Experts of a small language model.
Size: width 256, vocabulary 4096, 70M parameters.
Experts: 64 experts in each of 13 layers, 4 picks a token, a softmax router.
Below are experts of layer 5 (counted from 0) of a mixture-of-experts language model. Rows are named router (the router's row for the expert), down (a neuron's output weights, with its number) and show model dimensions 0-255. Each number is 500 + 25 x the weight over its row's rms, rounded and kept within 0 to 999. Numbers have three digits each.
Before each expert's rows: a language model's description of what the expert responds to. This comes from a sample of Wikipedia text that the model never trained on.

# expert 56
It responds to: Capitalized name starts
router:506419496517521460485497491512466520512545529503508457541500518483541473513508506473494518460506481502510505446492477500505463552513500521495511522521499527541513485536498492519494473509510461483510519527496477512505499504483508500470516518475462521497520493463537500464463507548514530490481490534512451527479486520427517519502503473544482499491515492526503535508508467551488505584460458529496462503520519512501474541527481505494497473517475489508510474491492498554474532506493488480484500509526491491492522536482455492501484537567516536451491497514496459482478533472485482483476527498472500487467479524479528480482485486515488521516497453499507505458487505527496525506481499500474489532459518465475490469426510510475483500503505481501482471504452516515443486495532526
down0:507501471519500540461482513506479532488509481539491516525477540503484484503451472515537484541544459539501467532510473466544524534493493469498540535500483506497558480481478459491550529514500494520507461513477481522533492535469506498471552550487499498493507512474535492482482475491485455518462518473509499478446538516492492487531538546453479511486518519503475546503514527522494454461492503500507502480517502494483448475542522502502537507487508456482532462550496511551501520517492500479441503512529535473507505462510520489479547449529504534472534502510496481478445484546490518503518514489508526506500518488535531517512493476493501511495482501511478506480547490520480500490513501497488496525509500504536503478455453492510489478499497488477435499508511497464508476494472533
down1:495487514494536477491475516560474517493557525449530460460509472504538509477496513478538504479497507522507485468508495472473497530526499534461485499487483550527535472501510502542508517428471488485498508533538490496490513470474525482464506536472475496447493525508476523489497514526511522536480484484481517539469518479499534544478527505486521492505490472468519524512481494525480500502516487517510510517476530496530501502500497495473516479472521502492506485477477520497527468467510486527526529496563487476470461491494514455519522545474514472487488484497488501489479528475520463539477439516482551517512522501484507515477467510485492484489492508534501499491512533482479492457478487570527475511548469428491450485495512512513541456537484507522552476448515480471492501478512518
down2:510502536506502478522465491479479524519466541521497511497503510535458472471489465456534516478507507512484532524503514503480489550494468471511432520491467520486503495483528460506478479497490496492474469507541466498490478438493478494510462504495479562463413535481512513501497513515498508534484504501515477493468472507500521495534495455503488528512469529458468436492521519495456472554520522536484494496520523489506510447474514509478503482492514491456514494543498510526489472471475501470499494516537514504486459470524522479482492470509483521523464485484491482488510546520503460475482476482497498517524468515480488512544462476529528496485491550463527509419517491508521506495519474528493508529504464472536491455480508519513519505534474497478506516519531464507533534514489490
down3:481512463574527468473476475512502509505522559513516498483495497553516496455504473509493504541500494492499533510446466462498557484462477521544503503518512499500511481561516529479488532524553491494476464483500493440499509509500489489482554468491494493483505506517500527488468501557508506494487480530499449513460493484481523487536525518491486519460484528523536497514470530473491497445501508514462484501479500498495487498510491440498465480554520509471502478497505481461546505475509461480486472498473478489486466482474547490461488464515456511512521495509492547524508482528533476488489513492471495472456508478545490525506555520477508491528502482513532488507525518490507477502531517507481492504485482512545522505517501519484502504518491567514507480479524449502527475491548465
down4:501503506488496463508489495476555570515503557510537490513506500477526514531488488499488499507518479487457501519514515495512483504457448485514449493461532487498510506541484460484471489458544461506492511508534491478530516462525544500500480556521511487517516483492512450512533512489509493481471496488499470525528522505524560503503478544477505526475503488537528526506523526485480496496446507490500477508453509540456489465498494486485457511492550496498497490498506488481502525518512561523493525495481437493483471567490503503514528517520496471492519508450485496520518532457564506508483470442528524499496516518477468523523475517518498529517477461542522500479514512485506455480521529499486528502513506551529484491503523500467518551518499525462528487493500507535526495475505525
down5:524495507510485479562494459526494509511492512495506474537500494514521476502478490459513456477513485507519520501531452540501446523484508469489501513498499512541530529487541508504502492499493502531501481523443470508492514429506499472487489495528494494462416472507497523461514509477552487518524546534529483501492526539530490521523481482484507497527480526543498473483502524486488490482496471482514470496507493511504532504512506470453509510520542496471486524521508547503538443480489511516488493498482507485480490462488484496498471504518493494489503496456490459488485529565523515520497470506467465516534471478487492509504454508510424520501489525531479465516446481511493486512481527522533476488507557494500505510484486488509496486496565433480527525508493527486454521543481461
down6:533512521507500456489493502484512542521506496505516510490497469511545482481502454507516535496505460508516515517500492467459514507468504489477502514510529479507456531464487481521512488458491488534488496509522557516497476441526471491513504491507485527475485469525484536461553498525472523510479508509505515500506526465523504494526504490518522497517508517507550522493489471510502511481501511513520475493528473580513494448550480480495467510521505499501491461521451476515539497548484512456458523529531490515516467507521529508504473494454545475515580523498480531534521454528485520482516521484512501518496492503500522563521506454504515497527485506482534460505494524487510529499455513528523481535542472519481508494515524469525527492518487458481493531540467534530540490548455484
down7:485523498499512460471505491516497461509489497511434524482518551490474446532496510526540480490477477473493523493505508482504533475502525479467486510474492509503538504491517475509492534497550484520473501476499532492484503519536541483447506498499519539488502507459502484526524506518517518458497530483471433456501509505504486481523474518511553510490468470502504512497508500488480544487526551468529533449528502472488527468483537529508514454506492480502470503491524508514531479505481473492431546495543484506494529499525515502497492533540530533501516532506469519441493528503550518514486517511522500524531511498459531536515525460527542510496464497508523514514508464506504524488514520512488505490460477495469541489441501474547493494530478505533497501488504503519525519541551442
down8:510512499509514504525491511486455485473493519501499525493494516500472508483509497522524539483484523504479479496500500489511480500523480489473534523507506494488524527510500518472482493509454537487515513485488505568498542491465446497506495481538520513460528479473481503493550500521470454501479498448484522483529465516479486498502531528514483454451501500504522472518528517462514505520464496531461510468503455514468526502512496494506490535544491470505460500512510476523498528556469527512457438513484511508463487540516470523516495532522516537581468483559490552480468481511516502468512505473551521466495494482494513466518501505513501490518495544507510531526509479521554492532441488449504480518520477472518524501505510489477513507450493504473487471461474530502558512520465540
down9:530532478465515496471484501481459492463479463528454530478506472513451518530516522501498515511486508489507502454535497472494487504507493465506490496520459504523455477491491477495478502538521479479501457504506500487471504503506496538512507497554478531535477512447504530490487471531541519493466486512514529503518469507496490484515498457504484521558449538489525491489535501505485494516474540512533506523449514505505480511492499504493509469485536516488519479526526499502525483475511471508470486482506502529523462459468498516541508469473462492517509530462505477509521532507498519477483523499464501513482445513540545528571450464480531504506517492487539518487564506513513476533570489548470520513455507512486516491509477477466522515489554509553461527475508478476515480515484501
down10:456470515500466523501502468493507466511456521459525533527485497517450469564500471474533463489480455527493517477512433476545512480518491531519486469506473506485477517512511511501565517511487496492471496480468470504440468519500490481545495511468475519491499524492515522483506507526530461499477500453531494540471503502469504510489480526481491488481498506536506503493515461493501564526504546509497504537509485472528473509504461461518515479514478550506497553492469513476540479522505495501530508511523502523520487503517502467508506513474521488485500501540490531461518504489532520519498462508507512520512488525506482497494478547534500465498484515507546509530492450512519495506463430513527504506533517511514482497475486432500527491548520483500499474474552514490501552497559495
down11:472499521485498477507483446518470491496510514519504474528507476504518509479484497476472500464494474503488517496486514450476509516529485485521498441485516535462514498531552483462514466529526481467519462461500519521510451459525516481477538509511471460544453480490497486501469539497540468498465535505518487512493526509500463460488502503496483512504489494482533511484517452502491485528505546513497501495518486494466498497488491497505523488513476495523558501494553463506492512522479536519531520546486544523454470503498485529529475496477505527500448543490458494451514502537497522458481533529536498484461508496501463500447529488517524500510444497477493483538510490498543497496502472477472485451518486536498492457462500477512477454456465460518450488477515482478506511511457483
down12:493486519504502489483467502481483488505481516484539505470502468534537429520482504530478495482496459488524460467499557478506520534506541510500543499534515477469515479522520475496489479490515527471551536481519460509550480478482493533530491548499496512474506513471522525482494509516493505509496473519517490481514487472452517485466522486473516520440495510487516485471475539474496535487486503508487450491485551504548549448498520466485512484527501491497487499531474482558504511533537456494450504506502553505466523465521468463557513536505509476498530460532503508488514529511496471489476487457517473471498555478488485492464498489483487489477467470512539475485482485521493500521505480470500533479489513501526489468484560497500522505512475469513528520525497504464445475505471494
down13:500512484501479492465519527474517494498445492457514501480522536502503508526490500517517509452485496461474524481533501500478521475489473487492533504523513508530528499495542495500476478500512494484495528432530507479495462492523530469508500545474504470501514430458526493490520513491431510515517459494473505501489493450489476500501489526459516492531470514491474485497512503476448494465470479476506489443503547506509503477523469496543505486538484478527530507515497496501510423535511473531473505506540482517540504547467471506541489522497519504479527486532509532506486532470458488462494493500516532521497527458504531515488516492520552464464505487510469501517497497463471548511512561470492515519507525441497486481507537469520454527543501482496502536534499483482488519481491531
down14:477497503507534484522471534537500477511488465484518545483520480477471515496495491520449472493538460477469518453502521513464516495470528495484550479491548506461545508544535517526459515505474508490544512492499438472489490492501508513486491541487507495484470474507472495512476493475523506469480484469505503490519472471513487559520493488503493513485463481553486511500506493487500487501500498464491520493496472488502544480476458451469496528474488528502496510530457479553438522486498489486450497533498479512495515497479510465519487501495535511513475464520495492498511553456486490497507412541508474468515528508473493486500501537577473495476486484512475521525526467476503503523485467496507531518483488505502499521489483479470533516490501496470488483514471476510555494475531576
down15:492496537495531460494522477496465464534483547488507507488510457503517468480517519498518508483475512527523490519512488500512480474507492525493492525483545504509468540509453495540483530530508478450502453534499509465491490488514483507472530509471495502539517513443459490461477510476549456518569507511480505451480542500499494521483492492507458480538484494533525493550526530471496495517493504499519470538492444497521555521513487454519497548447535433506502455475484513493491469493508494489496519479485500515495486494511506480460493446529492508525473518497488475539484506482507534535514502463516481540495504503492495524502576486511505522504511525455502495500480535492470472500476537494511498502470479466467503510471512505561471521521504540480486497513524493542469522499469493
down16:541563522465489501525522520446509499503531503544517531478549480505489517508510498507495470521511452484443483445484540461444500504487488505457508514476512459483548520515436535510509465502523507520491472496504499489489505502497504510517465489488504520461505489464495528506549508505479507533499519538515482485526499530477501448513483453463522488492485486463493468469530541497470503516515494482524502515460503507479506483473505478504493505514510537482492533480485476500478463491479440479488495539460487470481483506520514457515463501530512479481463482510514498529521506488454473493495541498499461475465514494538560477510513518472483483508499531485527506527511476442462527508492479461538488485493528503462517526512508486458484475507506522487509506528550516509565483535499517

# expert 12
It responds to: Capitalized name starts
router:488516522465498502501509503501520521540527557557525493527487546496477494489530505467514493453515460491497484455514560554531508505464477492493494495522479466497540504532551507507504491540531514505462504489485483504446466504473519515495486493522477472470456491499462506492499520477473489507541503556516478444508497510504537487548483490463539516524512482517518471512478521451500493525472516533500501515521525560522467468502515441495518450540469522490494529527462498526525494501476474509486508500475512496498532526510488511493487509494509508471491491505490527512513522496509494520488520508539514508490479479512492518479511470555505522504545530499463487472511463481512499481480514509548555499466508492531484512494526449491502550540489442502527479507457507534498533455511532
down0:538516509555503463482457526524494463512534517507522531535504472504525485505470515577458513475486437506479515511487480509487478528495453520495487493520488462499510508522490548466505528488497525490486536525508499511488483485543508517520478520480537478511511472509480548531464481510492485441502504530512472538479550493481510468494459479533520486521521497518522505462492519496505511493514461509459444498472535558487439505462487477467510496503505483507464534528473522515474481490500502520513454497517479482512520507496493454514513521535479489480492521518512515507541475500473518472464489531500474496547477483498515468488471483484470538525497467515485477474511528508511527497504482539476514492483522506431490516487513501491510503564492452519485463511534459496483539515514542
down1:531471461487493519518484509434468434507515526467482516492465488519521481532493480506486521480520519485509495465501532511524540453499520470529514517471491515459502530489535467537474496513499533504484491507509560481525523475503476508483494499486485495545485466460504509483486493486500477477509468452501511518496487513481507540544513496520478496507523512458570505465507515517482498447514498424497514559520470508503510523489494506513514499465500485488463486519485496540520508488532479492514552475521504503539511450469527460499516479509516482468540505473532474541492511520508495485498531510495516502499457484444478459510463477519475540545474496465478522495456539508479533497507518470486493492535496490522482528544468466511458513494466520533505502468487500470494535497501536
down2:490483474489518462505452489484538516498506491501487459530484530516484547490528519473539475521515532502527505469527487519477494469419513505556481536523532454517528467514499458503516506501496568489466520502556534483470526477490464478488465501486514542501449487465521512502509501495492474504495529519488486528494454476504477486486470532460490477496515504506494520476496467534501484486507518490493479481503543546430508474491528486455507499510525538524533498495485513500512535551515535502500543507529494493497472543471428465512512508521529506497502569480515474541447493518503506496486506486525510489484503476522507512490462495493492499511500500495519499474469479508484489530544528453540507494477460497528473448511503498527493476495498450516506498487483493499518534515524496
down3:490451503513501518509518492495496510462514516514507471533476494471465472500524489538522505482486520469465455543539541471537536530498504474467519475482468466470506487507525499473478493505519503532531506532522509518510517506464520487552521545525486509483506522529518478494478466497533481507541500507513484470484445535525496498481446519490487499492489514502478511482445543463507514491481493496487497493495450488479538493505530479482520449490446509488523489503504432468485526504503540471506502492509495479491511476512511517539524501548479469499482489506455427478530528477502503529483528528498525482481479484510448524540514520484513480484505500561511510526499453456502502537550521504474479511503501426503510472478489479494509485509528500507548513501529560524514477521519501
down4:527496514508497437531483518526502476490489467454504545507501527476519461484455536511518502502510493458484520531500482523507484500502496493489495503572524488495510533528515509496490510533483480559506485516506480524493504475499481494493536474525465531492480509505523439488539479494521534429545520483484505530490492499479516514516487485500473491494486493543499492513495498491530527491485479546462523470494502478483542524511529527485533467518529504499517522484492537515528443482502538451546518460512503469479510499529522509490479530503475497505495491533501439492483525497511532507471466491526496509491514499528470481432548487491525520482486529539538540530515473504537488515499509478529475515519483487485540541503468479521506478497477470563499542537533495464546469485487540
down5:514475508511527516450481494509487504487487465561475485476535523475444521484471547532481513483465453498494467523508539466476488513543495490470530523487517486510443497507524520515495492506532541551536522503507498548488534484440491490444493537479506544476501550520491516529482481510510509459496492524514536507454516501460506454480537533496513489519514497511518510499502477507483525494523488555498484501490506490494472500499524539504503472533527491546460495518505509530469539506531441509499523525543466477519490502524538503532506483525520513510531513503533442492519496484501558514488542490504511489513500520477471477486508510521496521523481506499546533524532486493503474493494465521479520534512512557469518484486479494485487501498538492539535522493540498540466469511501533
down6:466507481501510486512503501473514514497497464538480459509497476535468511507518471531522552509503513511514532485487459518514464515469485469488461521490504488501464504503507508519507495456505453529470449485482498506485480509474446485503462507497531464508508512470519494481490472485509517511507460486497500492490513541480518467485482470527483507541510538454472533511505525483549524536511463521510502492527458492528519500467507532480495503509524537527520485518508501497485491474516551534513514496529493529489472498499521504449474497487506443543494528545503516470492481486535469475551501532515482519506478541507535525517505521490501501508481498480493524442444525526499494465549545538480494484462486518522499445533467510501456469537542476463498473473488537579513485482477492
down7:502466468478489543483527441552519517482498494530477498531499543512493513485514488502514490467464522496504449549544474531481490483480487513529516495467472431540541534465473515522506538534518455470501490547498532475540488543508480503495478484503534487486486476508507501491477552487520524524500507514471489522524505487511539457476515507470504472486485460494486527486494478500530578496488496456504486519491481507535481499537475483466499467499508469454493476498468460521517517508494508531477470473468523477497536471510492515511504481431473460499513541479523509508504490487505531511443493476470508511517509473533498526518495523461503545506538513518487492494536483503441530505522524488476519544487486495520521488508518474522542457499489474469507535470496514515506516501502512
down8:515540506474489513502475560495518483550499467499511532531445464484482517546499545466443493495510498497510496459529535481520503505502483504484494526531532483481481532494515518506494492529500444498552504491478524518483538464505459535519483483548480514523462547543522485473488479489500513527466471482516458553514461514496475523514475496442513579519471536478545512498503502480523510521488478532495493494483476476528499537509509514483491461515531513514488499460525480517503464521496457502478482485537456506497511477512481481528537544479525477488492481464466487485490527526556529516463504538472473506476487511511539503462503476513497553502533527481498537507454540509517523508493510468492516484488480500473503511508505524484505535484506479535498470536488497511511478489480511
down9:472507527488536462492487507485520530493482495463510517499492523568505481435513507470552524450507515531486535503486488504503515482495489503500507481520491457494523487536486511468495537505542538469459506498515521524461535500484471519500515502547503506531516501513478529481536491515482449515483476535491543480498507498513501492460446499512495503526521518492514504461477505491485476477488500544503488516487516530518486544483517527505471511540481510514509477522509490501445515526506474494523444469515503537538431484503489512467495514490492531457510521470536559506513572497512494508481502500507454507502529497543493491495498492477471437540526472483534515534531519523477556502488503501449493486556530522490479501513460471534493487527494505537521495488503550491509482542507509
down10:483499517483517497503551525521481460441522473507490488523480487480506491511529471502493484480495515506437517531496444495522487540507486512477512493470472531496544513531492516521437475510525493507477436550529478494541495486495522464419523494526521490504515516526493464501522470502555497521525504500523481473488492472518495536471467532527489509543508500524471494563512505497509445509485503507508499508518482505528504478510496481489523510490490528506484482492492478416521499509512473495474502476477498511492535479465484483500478511526502505501492461516460551526506512484508500511528507518541537483497508516486517438529454490505526486489467476494506491506461491499459428502501506514476485520471488458472461472535491503523549497498524539487490493454462484494486479506517453
down11:531465543510472554508532488533502463506500507530512502493452510512497495514469489534522504508527496529505498483521502548469474515501473487535510561539461496497511470469527501449488531473476501512503486529512543517477485501523535439506506498514455511462473496498467466484507489511488545485508503425481503516503484534508512484472509490517491473469515492503521565514505509483474500521523456471498479509502465527478520512508527471428502524476502529495474502521496455476515518481483495481519479527508504499476519490458460506489496469461519470492512472483533476450464501497480492531471472517494508480558489492508538474464469512505476506531532491519533492499531485566502505505438518536508473553505505513512510515502507480470514469496499492512516529487462474535480512470541539
down12:491492512507530523519525510495493516550521497494511513500534557484546524536509466530505527496530540474497504529502457514460490483526475510481472528518541535492476475510550544495525447536547491484543515516533513510522502504514465522505494526479480474485548504484460475513484505486480505474514528503475517521489466530526482479497495527507558450488496480511469494474512503484520506487437474499454504491470471505493492479468529552533464498500484519468488493509455528482501468483459514510460499485499463498523505441564462469461495489485513516488534485507487560480519471490430506517505536504499480509479493470490492477492448520488509494539483533510515503516501512507512507536535547503459547512497505535482469501514504529478490495517513521543500494492516524498519505492467467
down13:486482512519510485530534502449492483509452501477457521511488464496506511493485481541492493470516496482533473478490490540525439512528500543492474503502490509484492502518548481485515482485520507506514506472472443503461494480513548480506508486512490468481469481480526467482511467490508457479516542469489524519511465518479526502454442495504454479537528561565527468502516486510533537501534469522506514538525534514457529533521541465492470506506513499516464528523502488474513487518493540506485515515501468467509503500488491506479496456503531505516526536498512519502466561478466506510477458459484569489474534437492498471481519496520469517515492484495490492518450485471474514526495520501481474483508511496500497499507525478477473487534479483457526541490498466471477523531514467
down14:530487515519534519496511514486497464520461521488475478525461493475474468465466483459484504513524486513491487532478523511501516514460470510513477500499521500495520527526485530522521535506469483490483523491494479551479506448466474489492537479484510498495517488541535467515502529488486468484506476494527523527499496499516574469547490501511527446496515513498504496502506504491491500522481550481505499492530522465494505493507471511530491508490504525483507470486481461476481488577514484519557460509547473508501492486443473499518498502449535518514475506505480521509471545503499569495513505478517536521468462475525498486477472473485453529550502468511508467494479507492517511518548516487488527542460509460491507518451472500522470484503515449481526474473566467507510493561508493
down15:463531445503526506502507518522481485493440561530552516507487538442480489511521472486476487509476511474539512547553505521531471476521468482491458464498511529501545487524506504508491451501448494485502477467500520516516533503493465513498461517529513440538492504518533543512488500502488492495513527502514494536458483501497490465523508537486531512523501537524478503505532484482525476470482464483523544541453512472486476483440529481532489505473486509531473469513484523505454489466466519558534515500503506439464502491486494489476497501475531480568542495506477525494504504482491537517486498508484519486486502498493498489548510493481551522482507497514542465520488477475470495498487469515515494508487524507509501515456520560504487509521495500496473487520539495528499485480508494
down16:506485486499539509456504500483510522551487538496497513574558499493476493513493536520577531532500508498518485511502518487483482527453520517517519501491510518485511464501506529517512524494480534495474480524529485508479475528483513454484476529480535530533438513455510484497499495496529509486529435491472530477465499463504473520492498483502487514473499462437489440494526533502489487434471481486503504506543484499522506468450471488516494520494512512471511464519562477528460489513490486535495521475494496482510504497524499499500521463543491475498471493499490497527507504489481507510512490522500444481485534527462459451525492527515501506470474462528509485552494565513465516547531478468511497493491512484507533494458521476506497500481532485484540529483508497524489506508517518

# expert 16
It responds to: Name-initial capitals
router:555494487491484489514489505493515510468514488538472521481475512530522491487517522507481495481544485487423459549498493552494519448451472480500446524526502481578495521486521513493476547527499521509515520514498493455454509474465516506530491505505506517501499488491478497448506506483513474517520465532500493510514541505445469441518516478492553502485507490488517502489519474512488504470499478546496502517491507512521463489518464506498494485478504502485442484510498526476527447468478491496519525508507532523515541505503537504503520507490480522473481527494520497484477534507530461512507484494561485509489488504525560480492428527500518480491511519468515499501494515525514512517536516477478483520521496504504518435480531528473429508471551502498518464462486493494492530508517529
down0:541483481509495507496477540512492456514512511542552481548494528503498512507477506518525486472446481506474505494503490502489515496497486444516501478500498467492417478485503469480487476480498484493484522509553512473502505547550493531500471511501487509512526480502499528494490497471515440553503526497526509490489531490546471502545497480541488521517480445496462530490484532531497487540512471502474485521468517481476574507503462493485516544485511519556496513513464541477509506528459497516530514470475519469505533543552505509513508469470479453504473495494503481507516454467479483496490498461527475527485504501531504538523492480480543494547501491485458506486505487554497514498475467525479521503459516474525462472499529492513472519517473458508465498519483546497484501499524495
down1:512498546454512511489502495469525507489506498495538513520544516489526502492524525487524490483497517497507496479554514498490543523464475517538527503519520533510496519509534529487453499480504499521469546504532509543452541483514500500468501511502475491500498550487474506506487468515491470524555497562515472508480475491527527492494494523515524505500564481529498444471494556520497473478496484481480497474430537514499519522501529518464489457522530500464537505449516482495498540509503481541518483522514472524472515462500498501520496458487503526502499504493484522547501499494486500490545506504469521542483510491460505447509506498462445526482491468529488515497506498504543547529481515484532509500522535481464507480490523499528437549488559518481470515496500527499503500471517555
down2:542511506495534550486488540515510502492502505497481471538495491507499532491485504531574513504523495455530496532503496520527473466528471523501517448516495474509471466479447496511483467458447525511499499517508515459520496477493482467513520464481497495531486501440511500490544506511496493509498511463514531521488552516498530520495477470501555519520506491514477524462497479513498510489507520425544501536519502510474487535508473477508541484478496491480495493528507463511538494471487509499521507466491480449549501515546491525498535466499508520493501528529520499461464519444522516483484512492507491527501475502461537515520476551546519524491506521512495515513515519499553544519487545507514478487518512488456522524520526524526466495518540504527468467490555484500551474532500520
down3:509499519507477486517518437513485493514489537504483505492518481520464516494473505456475538496488507520521464483503489503506517499522462518448519503470433521480498556515468518463471534523509504515515485479519498512522522496488527467511515513491501476458518497524523533524512453525543573509517485442516521473523532489510491502490450496518470525544514494496515530493496503524521503533483517518500480527543509510545500492529462506487484538545503459487481494417500516511495556474475524507537510482513513510482506521483476548514508506487521509521479483481505499515464476480497510517485546496464452470506506481508530484499451452478488480529496493460467492507500514492518444477514532489499484522469513528500485507436469481508491503481552511495505580481501493488527518491509468
down4:531491535484488499474511529512514495439502519477543517524469473464512504474517509500494509509503501512522491530555497479499511524500457490560464545486543522469508486479479539467507524456497498464500524510516521549428492535528496484508481495508512517510496541528484491529468485470508473506459542516530509438511480504491520519459480520505530465487516525485478483528499521524482492447516486498533454499537474490512500499484525509522462506513481482536517505528485519461470533542507500507507523510477498536472533480512505486516488518494496476532479534504488517505481483458463464444476519503499504519539525487503518474480483483498528479512477494527481557491522469451489500480477481496539523509513509501561521492538546500489529538528463503502501444514478529478545476478466488
down5:467478498500537502445491449497432514500487479517538497487530526519522504491478454553494472522480487516496477499540546486461452463508509486534501498504521508539500498524508512473504487504493520484505521496498522543467523497534512495453481489482519466501518463470487520482543489508486536509430488497489478515484506497489528522490510531479504525504515497520489503467521527515494450467486486535507525492482488510536573471494522470510511499539457542513543495502462512479474498488519512542479516497509482511487533515534493460478517501472496486476482504477487485479499502549497455479547464509537457467477507494498515507522480496563510470511530492463472494522540521488472483490496532530458479478497493504457548445507505517516506550537468519493516480465484513507523516527502456
down6:480524501475501528472480505464469483482483500558517469479492481464466480526501486542515501496465514444527473503535500512509463509477527453487472542506559511478493476523543485491475474473528518520495490468477478497525502488503509459539478505502494526506535496526496520488498509486508476490472523497535506518473506547517522526501534532539468532484477515498481492511466494497533532447541497480526487463539538474500505485470532553491478496499556553494517467492507529484490481534529530490484503499516474478514480467490538434532512499499524520566534457517496464510489489479470456557529522483500553521477519476480517548520505511513490472474464467496501513497544490483534516480529540491533540522493489490482469518475484498517509494511508522523479498500512514497526472498492470
down7:506471465419493461528507492500448485498477530559502495516493535469531490501514504479524491451487502513499554457445480469509509521473477524516502514493519475516524477531482504470499504501523459480492506505561495536482563484507518525497489518494516475549490517525511484547490488529500495468477534494513442484526505517500543525522504521505504557525497483484485482482496528498503519493497527527502519536515521496510496515484490520540477513509495457537497502523498491496446541481522483477485526462542549506490523524508538504508552530508526451470531499513506470520495529486524504514581493494516490498509505492520545462501496533521510483502542557448512486514495500486498469472469499521514498540527471520515517520517494499549507513506511508504482461478485498491517449520483515
down8:503507497507485498474474465478484493522503482560494489501537539515508492518489495542517514502514467507474496428512484528485478453489478526481485507516518503535518479537493459511488542485489502555474511519491507468497531534472540496508519550491534468493509498533495570499516483514514455497522484532504496489493527486514508468538474551480461513506521532521494531479513508554469516491542481539477519487483509479496510501539473489495496527473491524494535476461485502502500484476440503452495511475490495459460498518455540436490439491522504432517492473473518485487519498466454511508477489490509516527511472513467501497500466499521479469485470502483511531511485478497525514528513520505535538494562441493473514465492486514473533513528500502493508513504502474463518524468482523
down9:473483504481478514509498529482479461474523510494501493526493457522539533482470466541498512524502531468475504490506470543454506490534457495470476516491523539562506518473432513513446532490522479479480547514526504507525457462534550459477465476476518503484497481507496457456491489526472519515522504529474512494457523493455501476534504506502499490497500488495515486471482452510506508486495495477487504499549533485529550513525524484466491470466546502523513480502484494478508466483499487477539518506513479548543521472484487501494436486491538504537436466523524497470532492493516487512487504525479475519489490499515488456480489506493501500481532459527522509515460485492449490526499486505502528526519474482494464513476526462501527526515469500521537530496497499447507545515515484
down10:551543508463545490508568484521496534491540511536526487478487533512492528504526464467479482530478490481459508466496498477508514475510495530506468503482532533484508544490503464467551495482514487519545479473509470527518491517522499450537507480541493513554489476463500511483500440516453509480525490495520543510514491479493494499524514493507471512479511517517470502493477484479547467442476465527471480522512485516495529501532528543489476544495461532564496507532504502498488491458505457473456524514512538496520496447488519521487478494498458479540493512494508529490506542492453516503516533499500521484470511480503518464550532491439515495505488513534556515492489501505481470548515501500505519514474497498465498474506487482527491514479474529526507487479493487478501454511477483
down11:467456507503491520474493487499475507523532545535505502442493524531507518499503521460514517553514502525494500497502462485498504525460488512485472477490505503516559496521521541489468494453539462492457478454537494496499490521479479501510497429465528497461533487484516546494482517480544522460514490532529525513451487474468457503492490511534492523494509498502495520497505472530467542476491530548473503510508531494484456500474522524487491532522432436558486505468511476522505530476502507503516510459494517497497490482477510534482481538485505501508512515439520523500497498507502475520521498530529506467483488509490516514468460505505472486483481521474489485453437481476483483501496530522524464484511532502509508489478508498490513533522478502529449550510502498514551501538464471
down12:502492493461511547477522524497482508490504496572542461507508554513493459490545465472522488432458514516474477482529502466481509490455476475532512491501510504498473498540486505532483512478533434505466467478515489468547496500455479522533483498492464502533469493490479526529510487513470478483477500507481478488535485507498498522489500475532446476557478531521507503492490479515483493520506500510556509526511553497505462472472502514486530499482479520531519518484513514486520538549546523471523523435529479542513544490500520482507534490520466484510515471475488492519487525500493548529504524488447515520491529491523525523515504452486515522514475496490463518492497510484530538469516493523517510495525477479497512519510481514528527438519510513476494465539505492527540493518493486
down13:506476519506499504535518501508476542527487494503458478516503512501498507483539519478495534483526539524513486540490500494476525465552500475513498544460532472525543506513487490546489508482526499425483473468475499492509507490475501496538473470539479511516517506513466483515535449484525456530528481466520538499504474487501519537463480467585522558559476515528540461472481475546445475487497504507480458507487489491528543523512515503517482498487466496473477477498484481507528488484451481526472491519520483521472504533474501531488523499536494484503535508517541516503508504514503485536513503528469507489531473511535515522486514474470477544523526505447480483476501488473495509555513466498515490497538495505478517480520516494529490528562504485497536512514478503539506518510511480
down14:485540499504527504487490483465561509492465488512468452529494470485490557492495490525520543470490526498476495512524488473511498507477524536506492496499490539474511504501522516511494510486527518507477458532516503510518495475466534501467524533507539488521482507479506502524501547508501542502466471471487522489508526509490476493491510479513446484536481490493497490491504541573468513520473505500528550536539517487515480476518510503537500506533499509539496552452527526474498491520527513503517502504488512434493545503517484490457511506537460506511517520500498495459505466477485538479479468441520507484529507517498491493489493481581484511504463557516554500535509485504441455481446565498484492480478461500533507512529443502510502501502528502454492495495513508498494506531502515
down15:494481463507519479487517472532502519503476490529525462515486504502515519520507538529519493508553522538527481528503486522547459440505502538528547476485490506505514473483519545503454489489499538502491505463493535560469490504477520482494514499492514522525468549498448508562523483513505473522509488532464527506498476530556541545482489503507546499515503459521488491450473467465515504493505454479484478511522507525447532536530513485503477547475490488497480486472500493499507501505531483537528495558530449548482543543531506492489452473497535467535496488490496476492508504494495506508471514515478510489539501513494505488522486473509491468486526501514453529475479501504502536510470480477484463549534522467511476502461520466512509481498464519495492513533512533463521500512505518
down16:497508488507521485500490501501488506514476504464497514469479482498533505558477503529496511460503477485466485499479525488491517460520529512500471501492511561491498509515523497501465513522493496490483445509457515506478508477472538508482509493500554486511470520543501531498542471471499535529521519521521474531516487509496520524484535515495538533518497492507514502499480501532531489502507504489537493467457443506470525493537479542457520473500456424497519501534527537528431501483524527501495500491505455471454532472476499509498517492530496500475502528499488491500451483494497484462549496476519504520558487510510485472539489469504460472495495522472472512515466533470542512479480493455535549504526461480518516505521500546524467486525470459520496520522573520548518491514517493